Experts of a small language model: width 224, vocabulary 23401.
Below are experts of layer 3 (counted from 0) of a mixture-of-experts language model. Rows are named router (the router's row for the expert), down (a neuron's output weights, with its number) and show model dimensions 0-223. Each number is 500 + 40 x the weight over its row's rms, rounded and kept within 0 to 999. Numbers have three digits each.
After each expert's rows: a language model's description of what the expert responds to. This comes from a sample of Wikipedia text that the model never trained on.

# expert 5
router:487497566535536506628487502520489512478423543480444478514482445545487470537556449495517486502519524478499478562505519502446504460492519489441490501526473511450450456453496510529584522495448571512590527512533492481560517499504499454430529505489575478511493478430473527440451557477425490453467475493454469453573527468586490542483536472419574483523449492561454543488497484546464455477479477495477483517434482460527468506466491457468474481511479473554521519437501526564518461508600464556537514584456434518530517556465427494597552594457498466540561491497515469531534515514445547440516517540515551478455467526511517448534444490503536502511563459473546560479560490519485589525506
down2:431561469472516502426555543441542564493495538537501469569484547520554507522515522422445508501505479460473480579420628534541459482423503497471522497485518531579427528436546528475506511528505497443474566480419423508559479472560525491541475479536453458490581461511450467541499537554565453502505489491507482525493468550492464475525511488486563458497469451462485425479527550436507562506432505535496508500504485493507494376536455487493578522545512553501500520503443508535509533486418398516532494455544515548472491506484483477505534553522480442502499427514479400527493554524477470501521438465522474516549549544409526458467477516458445469508459491483506501510471524483481494534474
down3:442525613471559504458520452534521472533487488457512555451457538516516478598523480359527555502495489456517469539534519555545562495501541525506515486495466557498493492568493510557542566438439545510523535494445513546510530559516472453494510488563529494422507492616526545500497501527592479546492498584528424528500503452492458516512524445549520456513475467539458563497435464550537546475509484483468532466541487519519565503462505455517446477501483487520467453519542538472502509515511508469466483455528515519462497552453403501490532505487507526509478448422549568556493535551408515457487543472536484512452522543559520473524529501479529509418484436555505534456575543518425523469523
down4:476488505513497578516439563501475489491495585517517459481478525489482634497418510506539496438507482448518441493479487553531529444441582523461455504421503494534516531506520529550506535434490548514546556498483503535465509437495539496498505476491567517488467482432501525429562516435570542420516556505507540572447433453526518495512516466555502503506479527573560504538493546456419480567435524488512476483528424537469514493503477514504521402505506451592528494424518511553446482474454440461489562463488526574463508459548465536442413516485477492462503441488514520520484573484446488545463459530528473481500471466533473478465406430492470492534522509511490460472437486440494513488466
down5:600495481493381449484467445492475519512458502495494507483473514469486494573443562492501558563509474469488502516497499503532510519554429503493482478449413513461523528527511502568504482427482486522529462521496562507548485459491482432433484481441473526595512513547462506486483482525564494523513414508456523470499516494522501506539415533528509542439490472521455565403448536472514499513444425544550471509528466514587515482431514445501537590518354541500505486475505512548527553518457485481498490521519451441483477532446480532571540529508488501516467499475444498522464530521535570537462510562480434528528463484508550484479486400545449517571537442488528456515466504417521545463521
It responds to: Subject pronouns and relative words opening a clause after a period, comma or conjunction, such as he, it, which, who, there.

# expert 22
router:488505529473480508536486468573542479552466590549438406459535461455487545469488458492485527489474473545470466486498519579459488590439514502492507521525499500561510502438546540545466460477500439538462478559504458499456529514500448561496482574487577445513514483552448496478542512557530498497581461483514503546506488564550509536493459477477625498557458586568500553454530447500530462555504520540472536517508517558454497495516571501463507470453495610427532504513491477562498519493531556486419497524471503484517514489568500424477490467491548464496472549491559463555539453481450586490515532446521448497513486511523453511515536456540472556470510494516520492578542458550525481402550
down0:525449560545514515493509472570505432504429520511496542496438524475425436536517510512492491474552580509497537455559492484444485495520518498481542491497427499526503456542416524524526421540469539528424481608521562507519548461474527485502502577504434484509548485374490465497488546603519510545482480460488532516519516464470484468591510485519473428441468555576492447504534504454508468547527432543522531553544454442540522460480529498470550425500524436530479492493482503522501426427470455511458544554514490461516435516520460476551550482469557514519454543492530482390505532470509465515468524549476527513384538493500470487491523508521440491522469523477497446450466453524504500498435
down1:447507525520520567567457496510484531527487511441455486450523452513536493463498501480508506518508426512551464469603523492507521516514504537435552567524449578370487474555586506499484517476543445482507521489523464538524541561494520496507494516451505484480497534522442478484498567544485494458504496524464484555541493431553480504498436454447477432445534517479471489510415471458522472542494491574501493504562476477506521447539412493520511485550420550517445444435516510510554511500574499565505557499396453479516535525544491491550457558491574501531535535542511562426543529507510551493523454516523504467511565483506475507507492449537463482558450438482515498569493517532545551364556
down2:439506570466507590547433489517541508487501495476471515506419500386528525420476488509515464429524481510484562461416528537524477460435551537505528447574537441479535424487517501537539532444466517530527525492447457439523400542530519503526446548432501425506517485456548497472530555539500523528469511493492499527467455509450525512492479387518485497473576517419541544525454502490480495543538432454407549529505474504467545466481478443469519533473477515473463493516542427546502485479562518441483480494432526439474463458475569506458493499523492486519525504496540500486516485498564522438564536488415465528437477475482491517519478511463513507552489539558497569436584501490420499516518
down3:497550479504500564558506541562480511559492525474502474485578493486484497569498514546448500582565466592467482548446448412537441466473558484500489509522546535477477525514508450483525471512417482460497430473603541536506528541428492527500486545486530503511489576503498441470524516558489485588506575519483425534490448499548501479412495505542486472467525552518483442568500521473548531465483506517498553480463476542555580439505451506486495519531530455487496585491469516449499449550475479498442598523483518454444477507484536538452471462543486562505569513462511524528509504452487560580530460525544488483451479520619508506458519493497483509488513488547426506510568504596491473515559
It responds to: Pipes beginning table header rows after Results headings, plus finite verbs and auxiliaries after a subject, such as has, won, wrote, not.

# expert 7
router:458521540432518505502570472433499443484436506532551576510536485536465442559460495536433510477470501503455486511451481463550403464464508496528507461552543495468536441461505492514522493474525473529433498501453447479530515497531445521504453500445530541485511496432466543549516524514554453486492452513479445497538449564527544522434407451461538551508416531531518466520454522496427425510568491562504489523452516547438446456521448510422472486488517567457452543506533483498497530435540416455476561567501451511540454481515438534517444451546483457599523467481540502481509482458487526483480466524468450486514534579529546541473526460483472514510499569527508467529522521523419462392503
down3:548557536448517508543506519526493526539446545586503490477560521481408509544442514506450532486528464495532463525519571519455493501456480445488553477525600449509463596505499499465408505481542533486537474492492519476494517558496480429412530506492469512459466496450494534554479468514473472463445487502507465472500479561471444491487454487529422428556528461427503540487433518504539418485484490533433439495508495525527464496486501491453406519543480537477448507543546440484493467498493524433474494587483481577607475515580523515489541526511522473516505510442537449569488515548516569528472508563466559524476478516587495512559564461501500476542466447494493532519505470441449565412515
down4:495480483470554604466513541465483586521526501486453521490463584523527460531490561477501486478473554542475513501426526527520495450474533502533564491593549468444472430569459531523489451451511519462464499540563522482514498515562473505505422474470466515526396512488413499543501498509524446480511521511456379486510478472500492463485412511493515462498486475508503425491500537493497456482571476515461434478510461580488526482538476576483480457536509496518401460497551459562526474499515457503463512498433550546547467523531502506551450503555492544441538508589482543477537571520563465485510523517496491536459570535535433483466476487535471474454508466570487535435534525592424523458476
down5:483527548532470471547461445469496421546497563430449523510468494529474525498512441508529500515507423460460488548525399494483435584554502594571565485531376528523485537515567494515452514506460468498511444532516528472477544476538556539513480548532560515460541514486446518482466554518488489454531497474557520516533594396455500444503483535535569444528498546585542494493454544471442561556546494513467471541494535458504486471490443481510577492517497518547476508505508483510556478496502497480488452545522461481545499501480487479478512564512483444539472473517458504585540522538481521493503467534555506533478531429498447507532441521502456538567567423529508459496487544521485533391428
down6:486490540506504561522437539439545527524466436459479509492552448502482441548466508510575514486557480448532530470513544505453453544590532536465445460430463475565562435491548472519532446478462494485523540568516543451461500469468447397561574462544511492491491472507478410508457515482489397483502533393476507497515472474463401443526457515535515515457499509494527494402539501499437573528445462493491503518519481458404479551526517528485528524471538493518478478530492463512498478492463568482469485427472511507538522522510414442553549588489472450532463495499477500500427504548483509450446536476479493462531566531506516465522510481500507498518417474511541453414523470469444487459498
It responds to: Plural suffixes and plural nouns, often after numbers or quantifiers, such as minorities, factors, years, members, States, plus percent signs in tables.

# expert 29
router:543549533505538518392465519522506466492479594530546489463511461500464480463460494473480566481440516531529481614497436539474517500549526525515523497502466553471474548558517507470488493421433531493456606523536520513522486511494536462477567507533582497470560487477516493518452487524578515502462508466488544488559462405512539498520522552493549440458486533527546552516476445499456589485452437524534510521570514507447518483561515581557561472547543526428531486558501551493457518492533462494469490487535538490429544550550540563554536535454479521535473432588476481485452448479443465460524529526510518474509564505469535551510555427501532505537516525456537472533556585534527500508519
down1:459504479545522431515497519466496521558620480570549428496444452513526482560445519528468487453461519511533487461462426526416459503481493502469451476610474505495491447485582523492501478543502424498430495513471473494526503573489554494514575475487535458497525506534515505413526467497526511479497503512467491501503495499532477516495539475486500475465451446393547546482448571471555434432557431579526486515520494460504491492509515548499451567523456507520607475462522502519474493532508550491518461573514455501467423458501534567403475509542497505523578482477476425536465551575531570508465532558564488467512524484475564513546492522503466485461539510510470549575477450504540468485500
down2:514479550447507551503485484557554537507444516472482449478456403521513542508485479509530507481539493515499495433479459534518573511467487547475488446585510550465477467526471477514466430459503477491454409519492585519486465500457459572555439497498512515559531501443447461446601522491510507511571508531540525510497509511541537544423458378514567513426535511501470492506538512472490536498431522552491516513547498518483503487440421474476516458480497480427418479559500540533464495538470526520520446513481469467520441433505504490443464544539464490489585496502470549507533554509518443536535443494499561468550452582478462492488480431504487538531510517480451460641545491516517530582504
down3:464565473503467512486404526530454504475436457464526498474428481454496494530458516516480506520475496530492437409517472473493506463510544478516549533588531534460478544515462449560498505535458564453428535502468491556517423495480501468486464529446523464509511524572568562482548496496505504432551517484495524519492551473462534528537515491517580476446449582539426500473455497531492501519470529463570466440508476514470498496415518506527480495543534492480490471555515504531451601461466476511468457482443535442537542468509506496517489483516518446559582447478426515390445442413599527501510504460466524545532503520476516456580457552505457497465507444482464523573468494578422474477514
down4:461532497497543437426530527571476464557539477605470509450475492448446475422565537548519464462514523448475511485481500515390516453500488480542558540504507431484536564487467500465503468546497535522473506458448417475471523546484451512443484494530543490513585478530445404513560467478533525469500609619527490539498557505458485508495515584545569446516456481510533535496506514434500508481506496541462567503526556570516501502542556534519531463535476550541533502585473499389585442479504507524456502478476518521477492537456511467428469543505531529558521478503466537500521475504473540512469539416541479533538513543468509475467532468496539494511482503526520531576494459561486515465464
It responds to: Line-initial hyphens opening infobox list items such as - Born:, plus and, pipes, and position modifiers like mid, upper, half.

# expert 1
router:436557454547487499512523527548495508544420575553521494481480492539552490471525534464471478459485569420556588491541561453551518462526515512471465510476523450523483508566406402468525518494504410495511472564518543462526501427417495516517469443468540554488518472565456488539556507511424518448490498489526469526496549481562490453542580468506514500538563467475464536502468474495485508553457521504473517532549435473506521500514560472536498526536442501520516475468505465557484536542474465474524544419454496493507473528545474493487512511508477456487529519450543447424429504539462495434483553464478543480442404507449594485534454427440432467507460461511447481474549431516514517510566
down1:509548519583514517457487480510520572540488434464480568476537491604502455464516469472464543600544535491452499490511489468495506515440523502460417484504435495464471508516467532373505500505468531532512515500533454524479587524544487567494446545565530523453500498526511444478519570476491560507527477546525435541496446497448526563489484510452472508523514429529488515485484525502520499573558483576452592546529472445499547553499527555581519508464461480540510537495407562521517484521566487493452568559447519544565495464493551540439521478536508533490451472585493523477508472523562523485538476460501480523499479469524479470470481515463536511438453567392474462440467448498495502453476
down2:560566516518423501450464465586467467482512493522593512524501525539491505429531472444548515483484467490537487547505488491430472502457464438463540490528511436508450516455476551522457554503503598501485534507490552470536466516506429548515512547501488518458468461541456440537523373470505469521473466464528526579463462528496467415461445484486507463501427480457534540546481594488495553535513509475459462465511531519570506522510504414498564563512450481515437511467534497467615525402456501487457453545559586450569544464525486451461561470498458538523503550469535528495484500520467552455495532465514506549517453515498525498515490401509505546501453501537570461475512479499470517514500
down3:551499491523455624487511488477527577503503520548507462548516515472446479456544487467480453487478477478493474440491548494557509520493519492534527556493577566532454591510501554545517454458502515474537503553419513461510505506531536421487531418474458526500443491512529502472443581448471489475477429484481478524534492523439490518558517478516446440428538420485496495499494536519504478490560451484478447500461553457465511515492460568474493521488445446516558536487533522483470414493462471489504513587442505505495520429532486496386489513507488479566511527497489565428457445508524469436536519524484493459500612451426487511443600486542573513522526491432503499480534481525406513537512
down4:454538493483461517462522529507482467449449444544374459458546545526468518486454457458576615471514508432491442513524527516432438479429537472483491471527487501503520509512548551401458473516602555527526557520447469476597531526508491519526416464488508481535443508511528594482458515485471510478513499457508575518502486458446521488545471488565470516476517508510477490477447511485494456570585483482459536492445506531560473508532501536505473503424417523517517428518552458528467506414479494515460563499464527512509513493609542513441503467502579515507542501520521485540471518498446514529456532526463473534555514504523416495441432489476478470580506514505478444534486507514452480527451
It responds to: Single-consonant or short consonant pieces starting or splitting rare names and words, such as m in Dunmurry, p in manpower, N in Nolan.

# expert 28
router:515495478509493459455466549510525544492515500475445558541540483434500465546456505549563471582551519454474503524564473435523550468569473515533480565418467444534495520542481489570579508530516555471476503473481534517497464485555532535462497442560469533461556483502532465445542450542457513533507538506484550484445466460479537506549603517620485489478493432502535494540506496501525506484493491544492505481500501519543467561476424440565485486475490444513473465518415528504462459469427504512508488458444567457475472586459486537494547537535482586478520510510447524527485532523565505596479572435519611504477521496457444500471525530494471520467490460439479485487435519540546532518407
down21:420464551436505505499473492506447512546417417538555445519537445478491494550554520557502461475529511572450490445515521430476502565472512444558410452544516437511510580519566534557507475466440484506492607565488517467473554490494526466480491499415544413492495475521466507477497495496561483476550518424540474536478490501478436539479509430531557513575514533490530492545423507507487498509510526503509587517459507439496444467531468564541500476520542505511536499475430483453511518484443521469539522504481542527471453479526552452546520503535551492490499452489467447504479509504465477400411437436525556536588425465517516510506489521495500524545529481518585495490518488473466572512465
down22:518469490471540507395471542514507552544463518474535517530525520493465445478465533521470431526509411478458479490497491497536550513581527483525458470500454531452447531462441590468471542536523519545514458509552499420455515481446501488511451508524491551457501451457511467478590501507466510546524467525598484507548577509455470519444483494481442522527562474457498448516497484491514505502432478460471527490469513486555521485481467518396412488540492448522510432479571508447518579588513537504506513491497490502478488500514410576506510550607546525506528533458491539526450384464529533579445546552481468480536499460492475526530532518462520544435448492490568489509492464542573484485426
down23:502463537433503480512459473435487534457523514387542474523492543516475497518492529519536560470469484509426485552451483495471580530449509464545467497503468537534462482502510447438580536579460564527476503550475525520490445512488530439485529391543535506536555483549534492467487517486448446541534455539544491534563523494541474474543499482465461558543532477536515428456526494416497519526518530593515450447567530436478508468459514498605466503540472512605509500456461520449464491482470536523541535497526473533483464485597451477488519519491532500597526500512460487458422482536499423443459508463542474462474480441517507513545509437490541559539500480517514549512437404513497552517529
down24:435542487485549526499444584537504542532536581517486394495497560504464464371473544443508521519588435578581488531489513435525551434465580432503424461469469486516493539483523486509473478477423548457481455513470524501468501476481546491479443515502522503492475432554486546472526471507569468501494565530613571455567493474494474497467470470478509459509493491484420442459546523534487462489524506476487554498546485464503516500448532501545479462526504472533505491453467564547497414521542497433473528550497530518467485523571446455516500574491420435528455505494454511438491487464429502466528495499542474483451476523490479516503476414441492537486471512563506454543509469478509476543497
It responds to: Infobox field labels like Website:, Years:, Language:, Height:, plus table pipes, line breaks and the inside these structures.

# expert 31
router:530495529500438473441518488572542492526567436479568481481504512431490510544569512444557490538515553550449468461482439513460497520571482406459455433519485552439563430454552562488543578549456573506509593498473539456502543535459521514416549520447462498495478491437484508471470499510436523469499450524482543562489469530508487472503562551548492460472447510508428502474478521482510504476534431473473421489468523459570573494437511472494545501458456467500539539475535456544493570471531504528514551474437466522531499513514451426495500519450559466501430502533491489507493435440509508499503542461519565418523441547480453525544440466488462525468484554476543451471516443496531486495559
down4:441496594499540527473486502580554473463546517450520511502549458475518445517489451490563452493474418478486556542482472534479533522505580497570442499484519421489541453492566482551440483518565495582547459501475538419484507500474455552553575421572524533465515534473449448491484529494589451564483550492440543464468518501473536528507456501549436533456550525510487447471524577547474547551430505438513503500477503438527498490486489537526472508550521399517458545487520478464467504488519466511427490518554448514438489492488472527515485441494521486474530484515541545462492504458478457461512581480500523457492506461485468561478433421462557507503546535525456561488421513509444550549546
down5:562493459525495587462468501512451478496527493460453481524473541512470489569487467454465479491572547507509491564498469549501529494442492482439467559496517442501428552522458462519553445468539499497474520499415493484541544535537539407550478545537525465553464495500438422569510535516474545487587470484485560514420564461534541532490479422546504501475480561470492512542455542442437417544474513569458500466513516483471491504408519483507455583489373487511510516510508451477462446524471524455420492542555462459568453423517541518459515482468542429533510461532550485509497534480474506527592479520516519518478531543458600420457512487511461479492470544501485519486507508514468518492508
down6:475468543564482420443443458525493516545483465521488555496454464497517479455506461488564491463512481462481514469418451570395513475523496471538497463512490462449523513503560469437503515468526615458438518513491526511552531560445509530470537555470482520533498490517527523520494525480480520516432542509471490551496517508538575463511476528493417504475486537547496454482480584486459446500529484562559527556477467573505524473441521456508521538480486450533558451490474554523536507480511488455555524518563479494479456587528460492416442461474546468531522514445512439526526564510526582492548454544485517432514468470531608463503477463432472496554432484524453521462593488518403472542542
down7:548536482497456529498533487518536516484543493487540521483555482464447447485424535463438519566535531494489470508485481473513528552528500453427499569521520477533506476505507507471519465481459511493478516497524560478482568463509486456525486408443514538545571450506406582541466460522527541555490447457489488558560472507475525510470550392524494516593479442496447532517513533502521444572486507521485497519507528474398508526505521520513483477578445494485527526484523491487454579462465472486498458454488434504568447518551477435466515434472544515516470462564528498420457519474536454532395583497530576465533490489546498459467525406523401510501445561482527548509519496570477573475521
It responds to: Sentence-initial words and articles, such as The, However, According, After, While, Even, especially the first word after a full stop.

# expert 27
router:386492511531513607515564492476438481474480498445463451534568511443441472542455488536508590522486538594444438489520437453406485451469502503544492538503516496487477500564430494455519477436438454521467532469540498521458517487454521476472491554527500473502442509472503499430473533476550451513530506481496494477485528460463581437514486448456438565521458540455451489519527583571452558463471482489545508467472496537411495445471480528464426431472515476481459490500479483536451504486477448531475464498542504463503450545470514500522438569473504506540449482471486565457507494505468534484533484476438512527416496495452490414499516514549531479433449453568470440509486511531501473443565
down1:454503543484533491513507512560491514624455475463483422410574411490517503492546431539524512439487519496451527521467440510502512461529487529527505572608499564571527450536567551490547544482521469543493556562526583454488472547543416453454496511511528459447511464521513570405462464437548461492448481451540509488495420494524474464561510539562561590505473457478504486507451527553524508516480549489489478476505463539532501545471462579447481553463544561534489511531471511498438475524559504445541541496554539467479520546532464473531497495518491480546515511455486527499505549462564449481425486483507500502550482445514531449485414497541478458538507526508482536457501460524514525472526
down2:482506476417437414449541462496559537513468493506473534509490472450491546415544506523542489498490541409488536520483518500521541503489457487477461511492468511496488496485545511461559564486485514436468435500480559520545569463502500502498518470543513491513464472479477464504476507540559520498512537436440512477441566465475474600484420520556558533463474517470476572516455479475470507547511487524517467395522481460512480547455403509503519525490496565542531496491447504522565427536538482483516454425399410500496551481542507495436478542532519524532566477470529507440440494410414494550408479498512506530458383474484447504541513567521476539414538497511490519521508492523440500493523
down3:477454494486576531506505508582493513527535534548573534465506490411523604461488489540484438489474512503521456525463619488458494479541574545512483482556515512473483460544490531499475442516547514494527539490484471463530463500546571501493480453399546523460499518523529446536509464522514477469483538479444443464494467530486576489417512480557543431560458539518479484489477558489549497527517478541473612565422455519494509465565537577532531542493508460490525450513499491546507499453503493433492478463539498501436428484515530442486521468495498522511535440509478489510533460481622493456494552467605524442496449464523492538519453487518507482541513530538452470429528446545528583545450
down4:505539490495533395478509552530497417449529496473607598562448552528434409401454477482504491532455493542525474535512520461449539506469472505478533471559403574433529503496480563491507478543516458506466476470432469473500511453497503574470528488535523481460445469503562525576485514523502545471491510612560503484541466485500452484465476553484523522412467515501597486540572522536526509490447503526571491521439501483531479407523511532503482471506534527532443540483561501509538504480539534507489430518434572459454465521472421474459519530486483533524509493434503471491510579472517537519496509484461476522459449490495511517470445466505437483491457549530526528514562483531536569503473
It responds to: Digit groups inside large numbers, percentages and table figures, such as 40 in 11,409, 36 in 1,364, and 300.

# expert 19
router:547513525469449512445483513535407448502503634560468530444440451490589513529528519474560449524449516488541493470560501398481528511587495528513504525477502517554458476532448516491468473501515568555520515500589518564583578495552460535469452548480454485505563509498524496496473466484532488588499521481544558524503483529523552552511556460504501475474519481529471470540511569486534596503545484479439511549498495552451497591464494519516447486514503473429482522582528502566486561483459420426466518473511530524433473549554522477545476493576531557444437542482467496493480469504497481504489493544560490440511467480525489535458564514506490467497503493461504487456535487469546569468467
down1:453503553530548552499466569449540558552547529475487402512485532567464506484487432442530471520431451456520533549496527484518527586504454446550539579538467457533480512481498513494450501493553430492419539539580482459519468537531513508573528517498500468514439462515492481603536494524495500473489456459539513539571492454533521542527495498512554586492580504531566506429456428439431517503540605463458470489509601475467492585520485418553531528487485521453509535489462521571515515511529468474478481578516455523426515509507480491481498490496496480483416488524514437532480477540466533468476520449502556514535481518514516479468431439523451508464470480541520507516521538510492506481585
down2:428515494450477507472455528528544503442550492489484549471486440467503445525521505396528520452542512528493455512491471517525523457500484489556508470452494538493544520475495561563524451515509496505409462435425549506462535497633515515539478502461451409430555504450511509512496512522491578410547542481496528536515545478444483483506556509540512495543445480511533506543477494429403476492477511548519505397474482484473486540507524400479509478477387553520502470537390452550589553519446467519536466494455522545562464516447445517482500511503500468530506538481496525535487472478529487514510540530439510504442509568520536484462541500471511443554473561476488443483519474411513529500471
down3:493529461446574439462474513526434524560511496559457538448506532505501455502521472474553516471563492475439459460472574520471469448524501494512482492500453513446551455525561523493418505505489453474583558548507533529509496508582531540536479499519463497550533493556511538513502486538470484501498546495483508452488501452488500526509466493498523447513503533528434488428461511509526493570468491482481439515554511444538596478507517545524569429518347517474531440520510504533494406483463414480598537594524461455541543480555525472417447444481466485546547492433486482522557510541493488529491446496505466536454506489508491522492517535568452559470511437425510550458512547517464483527420
down4:421488540486495504554557489476524499406507447568505453425469498469499527578511506470583480452481503589448561517506499468557452514485549544450507435508466493497468515477511535548466512440510531541469470497474578449469552505486528518461511487463454484444484563442531517483509524385490497451494497560444508531564520572468579558569492462547487537530570491527515498526444476507558480463510416469536495489537519520455556529497509527438501505396472518485436519495474494461531509424546481463537462477539521493453512473466480545476510448445529426502502563458505449467518504469394480457521486542531550513504452574549547431479546461474501467460540496492489535485560523474519429476476
It responds to: Bullet dashes starting list lines, line breaks in infoboxes, See also and other headings, and the possessive its/Its.

# expert 2
router:543472493442474531485477548476499458518428474511472556483465433503446486516551614456503419593486486416549542430557540497516504512559488503463475526514570467493536518489455560480428549437533494545477549519540558469515555558551523471579502565507459521497482485517464527522479544569440467463512485557457581479484494525446501488549501505574523475470502420441479499511513452510574444536558517426445498462442532480484471547513494523513472556570522511505471476570442510486455484539459577512501533464490512520503447544524563466510508421507493512411486527508507425593508472467515509466551543498482468450509475521478490500519566471495520521523493496418592476520492474489484500495446
down1:459500448505468499496506500523491509491544497487544460502419501512509494521564545430572446448448521559610508584545529556473437516414492489440498447455545451507523520510486494513483534495529432465525525484490494471462565503494523413498464551494521460501521471482495498537591561399512505427500511482485510467475523473452481458482583493571481559471545485422514451505449476551528495571550545451508499478554618442528510503494554444494526509478424467482492552509491572520476518486506506479526529504523463449370479456454461517517531489480473497521432496573482486488498524437528522477533523488509541480506517541527567486576458485611487509434530484513504448556456470497528530488496
down2:553509470513546491472463523436534476523472477514499516447504540499456425523458521560428566538511417439482573420584497526454503506575499514446540417520442440509497506535485482544540483505495458501545476466449508459500416454564478553502471504475485457534534525513507541557568463502473529403462513499584465496458548580528497515480470516479468471466422543555529550493368491508462521493474473462548524611529491570477485520479494525488448449471518459483533487455468495516540456539547493548422481504480537510477491512491496518477508544499535503571504401452467549506505512512455558461525458549532439482502521480491538513535545589484483525530480474426485501436486579525505511515497
down3:515487559496470492494483569499549513490525508475601508452500448532434550494525453433448493560422556448491470543489475486450505523500464508461507600438501407519485493511519596467469496438505471480508493472575550525531462587470465518529491482505559456422464502537553532498508516450481537502478436482484560476537471473528515501512531503488533467559495456533537507511534455485518478606546564459512495543485583516449565506474544493464457468525468506473574524532528459474467516516562508499482585545434508511463507481473543493458575510458474468590524439460421495546508531515530551413461542448502519494463476499549487515557527493452450492458560461456516531514565477477534596513478
down4:540426518470463507504489469487510528534496539485506494557445504442450483521531475440520473471469548457509484422552511545506524549504561478502515482527481536500484440449490526541544515538481505572521450496458509448484507576606483413451495536435511447485509567487497519401503491490533523551537476550458547485563544567568584523508502517521608507478509583481525537496486431538429431561468470533466521466522481443455546491484526452502511473446501501533539557496566474476462558532473513553471489514464522520572535596588512488493569494487557408482515459564548477451501495510516542463517471493447542546500500441525528515518521570524449474516431565485496499495526475497480564488558
It responds to: Colons ending field labels and list punctuation in infoboxes, tables and match reports, such as Dam:, PubChem CID:, Smith, and dashes.

# expert 6
router:533519481438520500461449534602493409498488500504477447520560471467502502533448551486510437461487488507461563502479533542558525458529524513520482580489479453511481578555420533490496555496488497508516436509586499460557473484540549440505541517543516458508461558521499554523463471552548519458438510487507543432482563532497459422557546547476468454485567511533484507510543524513531542483475525438457527482503561584562504549529521511504565536465593463505444495508551495492522511622454467474526441462486515519363526459545492511455480480478455544452485537610453500478497505512498498486493552485448555428465508488518499514492574541515465472509464518529502463526495536573507536513497
down1:483509549508520579453472589489590536529452406429440489570473485494437490473509489475532525486509518416498504457542505522582450496518412473483525562488585508414492497523425505463413549576563412515491499549533566417529566481388519468491504523494474556516509502501500518547520505484508547482480517462514510531561536499534499542469534516533493534539441512500527485523561485441505477464536487511520520497425493499481517484488481436500515459518450471411475421500511479462487473516473446443449543541442476554588503514548521485502523483563510505517494516484473552492566504519532507518472468501534469549528443473590456479499497481433543551565561459495485497539464539532514481532539
down2:459514498530484504566444478497553472563462505527497535505489493440545478464486499469502443534490469584513474455433471480524559511557595541530538412529449491498463490502500530420446533488457469544514494525510543544517499501491489472550489510481495513531539401553475501545473599448470550468490531517524531522457477510419550518455538507536613463521514385488511478513521514478506488402531451512525561474469508471531457508481497480533474465566497503473445454500405497521504467510530523520487519472507575493443471494536474548490465455502522500575509498456479531497448518525588524544463530497484503487448510422443481521466461416496523489381553444521482543562379469512489512470535
down3:473515519460585523542506464499538495498486469552559441462517452458479461455541479504438441565548482459479499500507498571522538412438570442422476497466533519520445598505559504507573474537459474518463421548524567520598437518470510509543478467478498415487553490472572456475489544467495442421478517474514518601494511456472508428423428511510480551493502495497466510534484548533494499535563441486540458488459479472533515498528534551543569452480483468568489502429502452516515606508502464534494519453425507430527499447544477402532482457527482500499504448497511493511419465496452503493444479493559447531527474526531518473454524515500498544471498512506496501518529472526468494532570
down4:474480479495515450533455495482485505507541555468542506427474492463475508485489435485460437457558478436513558471483506426484535409557495480496545449546430463368502459545557483449441466491560461510507547533448516498470515482502589554519493522478462513557515471519513562529562481514475507442500467542522549513441501445447567516540448509520443527469531469517526468463554513470537435527476506515455513509528519425574504478582555486436512603514422454511460501455485483451499561489542506432483496510469462511527504464535525443493465423527514451465530460479519522499493490396571451524521500534520530514516501544563536499439467533497539456466502531437460543575557491476461462483443
It responds to: Fields in infoboxes and tables, such as coordinate seconds before ″N or ″W, month names, years, and labels like debut, chronology.

# expert 17
router:460477484545470497504531533545498574531505473466514538573539534460476543470560450549579464514519453520534435564499536494488548563570507539501505508539441571573526538552527537536488431521404462446446492562460491575501496541472552512500522477502454553469528428497482443519495492550467552599522544452418471528514477449528499495515523508609518486527537518556562458519455507459520434493523517546514562521498495531484528562446514436563562498546534495550521496555445487483474551541449546513558466571542539461527410495461553540496467502513541461520488466501478445524447525519526498491531456442548526590528527522490471508517515509488524542450526426521511455503528470520420494490496
down1:499533506528484516468606512501486482436559414464486478544520510552615447467525510497528584450499468549536547496529419479477510467475489545427463597495409497441449482552506433473477559524445491481518512428464483487526577518484506529436554489512496457537418506438459454515523543545440542580442480491558522485565507483480553468511550549507490455437470495492476534547532546550478511484471514517520574496498564473520512440504484512515629490461436389528469523508495572436518496482439503512529474522507512470517461531480500477438490484446431492488529524482496495465492482492495531564515476441459478524447536473541545509466537506539509538559492523509481479509494528543499446559514
down2:435626466439448488408508475513542529512504493513487487480501523541540481498528448443543417547457499448458455525540569478541489534503494474542478525555517433541471513585541463454481531555482503485576515465440495481519513561566492516517518529547556485466430488476477504459474536464478495521505509481524551475530446540484474490487486501434432480494517574410497510429457474476543464580548462474460513535552536486559531486448515460565537516537435447496479474453474501550499512462413553503508575507453487483501551457539570555497497518500514508450542435564558495498444436491489463508495439495428439497493548383471492552586509501459497474512477488488501480446547478505520517535482
down3:500491507485529507544497524520487477483443534498501550459546479545486474553561540571508571497476530452478486486476551449484492477542529492455427511488486490480445606431532467520509501494533514523394488571480564507475438555477512506460533478480485511454464530570476534542471471552469533550600515600466548477507502466500559497580564511492524553495510536497533556476465362467498436438471492579489461505529529459578497575495478540516435567456485492496515492532451473441444501442547449500518480441473503518473489504460494464594498472478484515490575520515471490478466499442553514516518467511553531504469418494479472516539485503545458493455452414451486459507481491461427540529435
down4:484498542393494475490475453480493532468485427488430492459477430528465538506501556455549430478499525498473512492512475503509480468598396483473496533458452506489507518471518514457457521468501525508550509523459578496486532479530497483513487532462533479523445435553457589550550505559484495481463509537520489463511579542416372447471498458509506479544534554446512449517549495419522538535524570480543490493410500464499492579489542457523522546463405497492465503488490602506523443493495506559545550569438456444550490558474484434537485551527492498463459510492490467493579502497500450462531565499518536522496478509519433552484432534493507540557472473454431465460447486503548502491490
It responds to: Table pipe cells and numbers in sports and statistics tables, plus at, to, until after verbs of moving or staying, like remained at.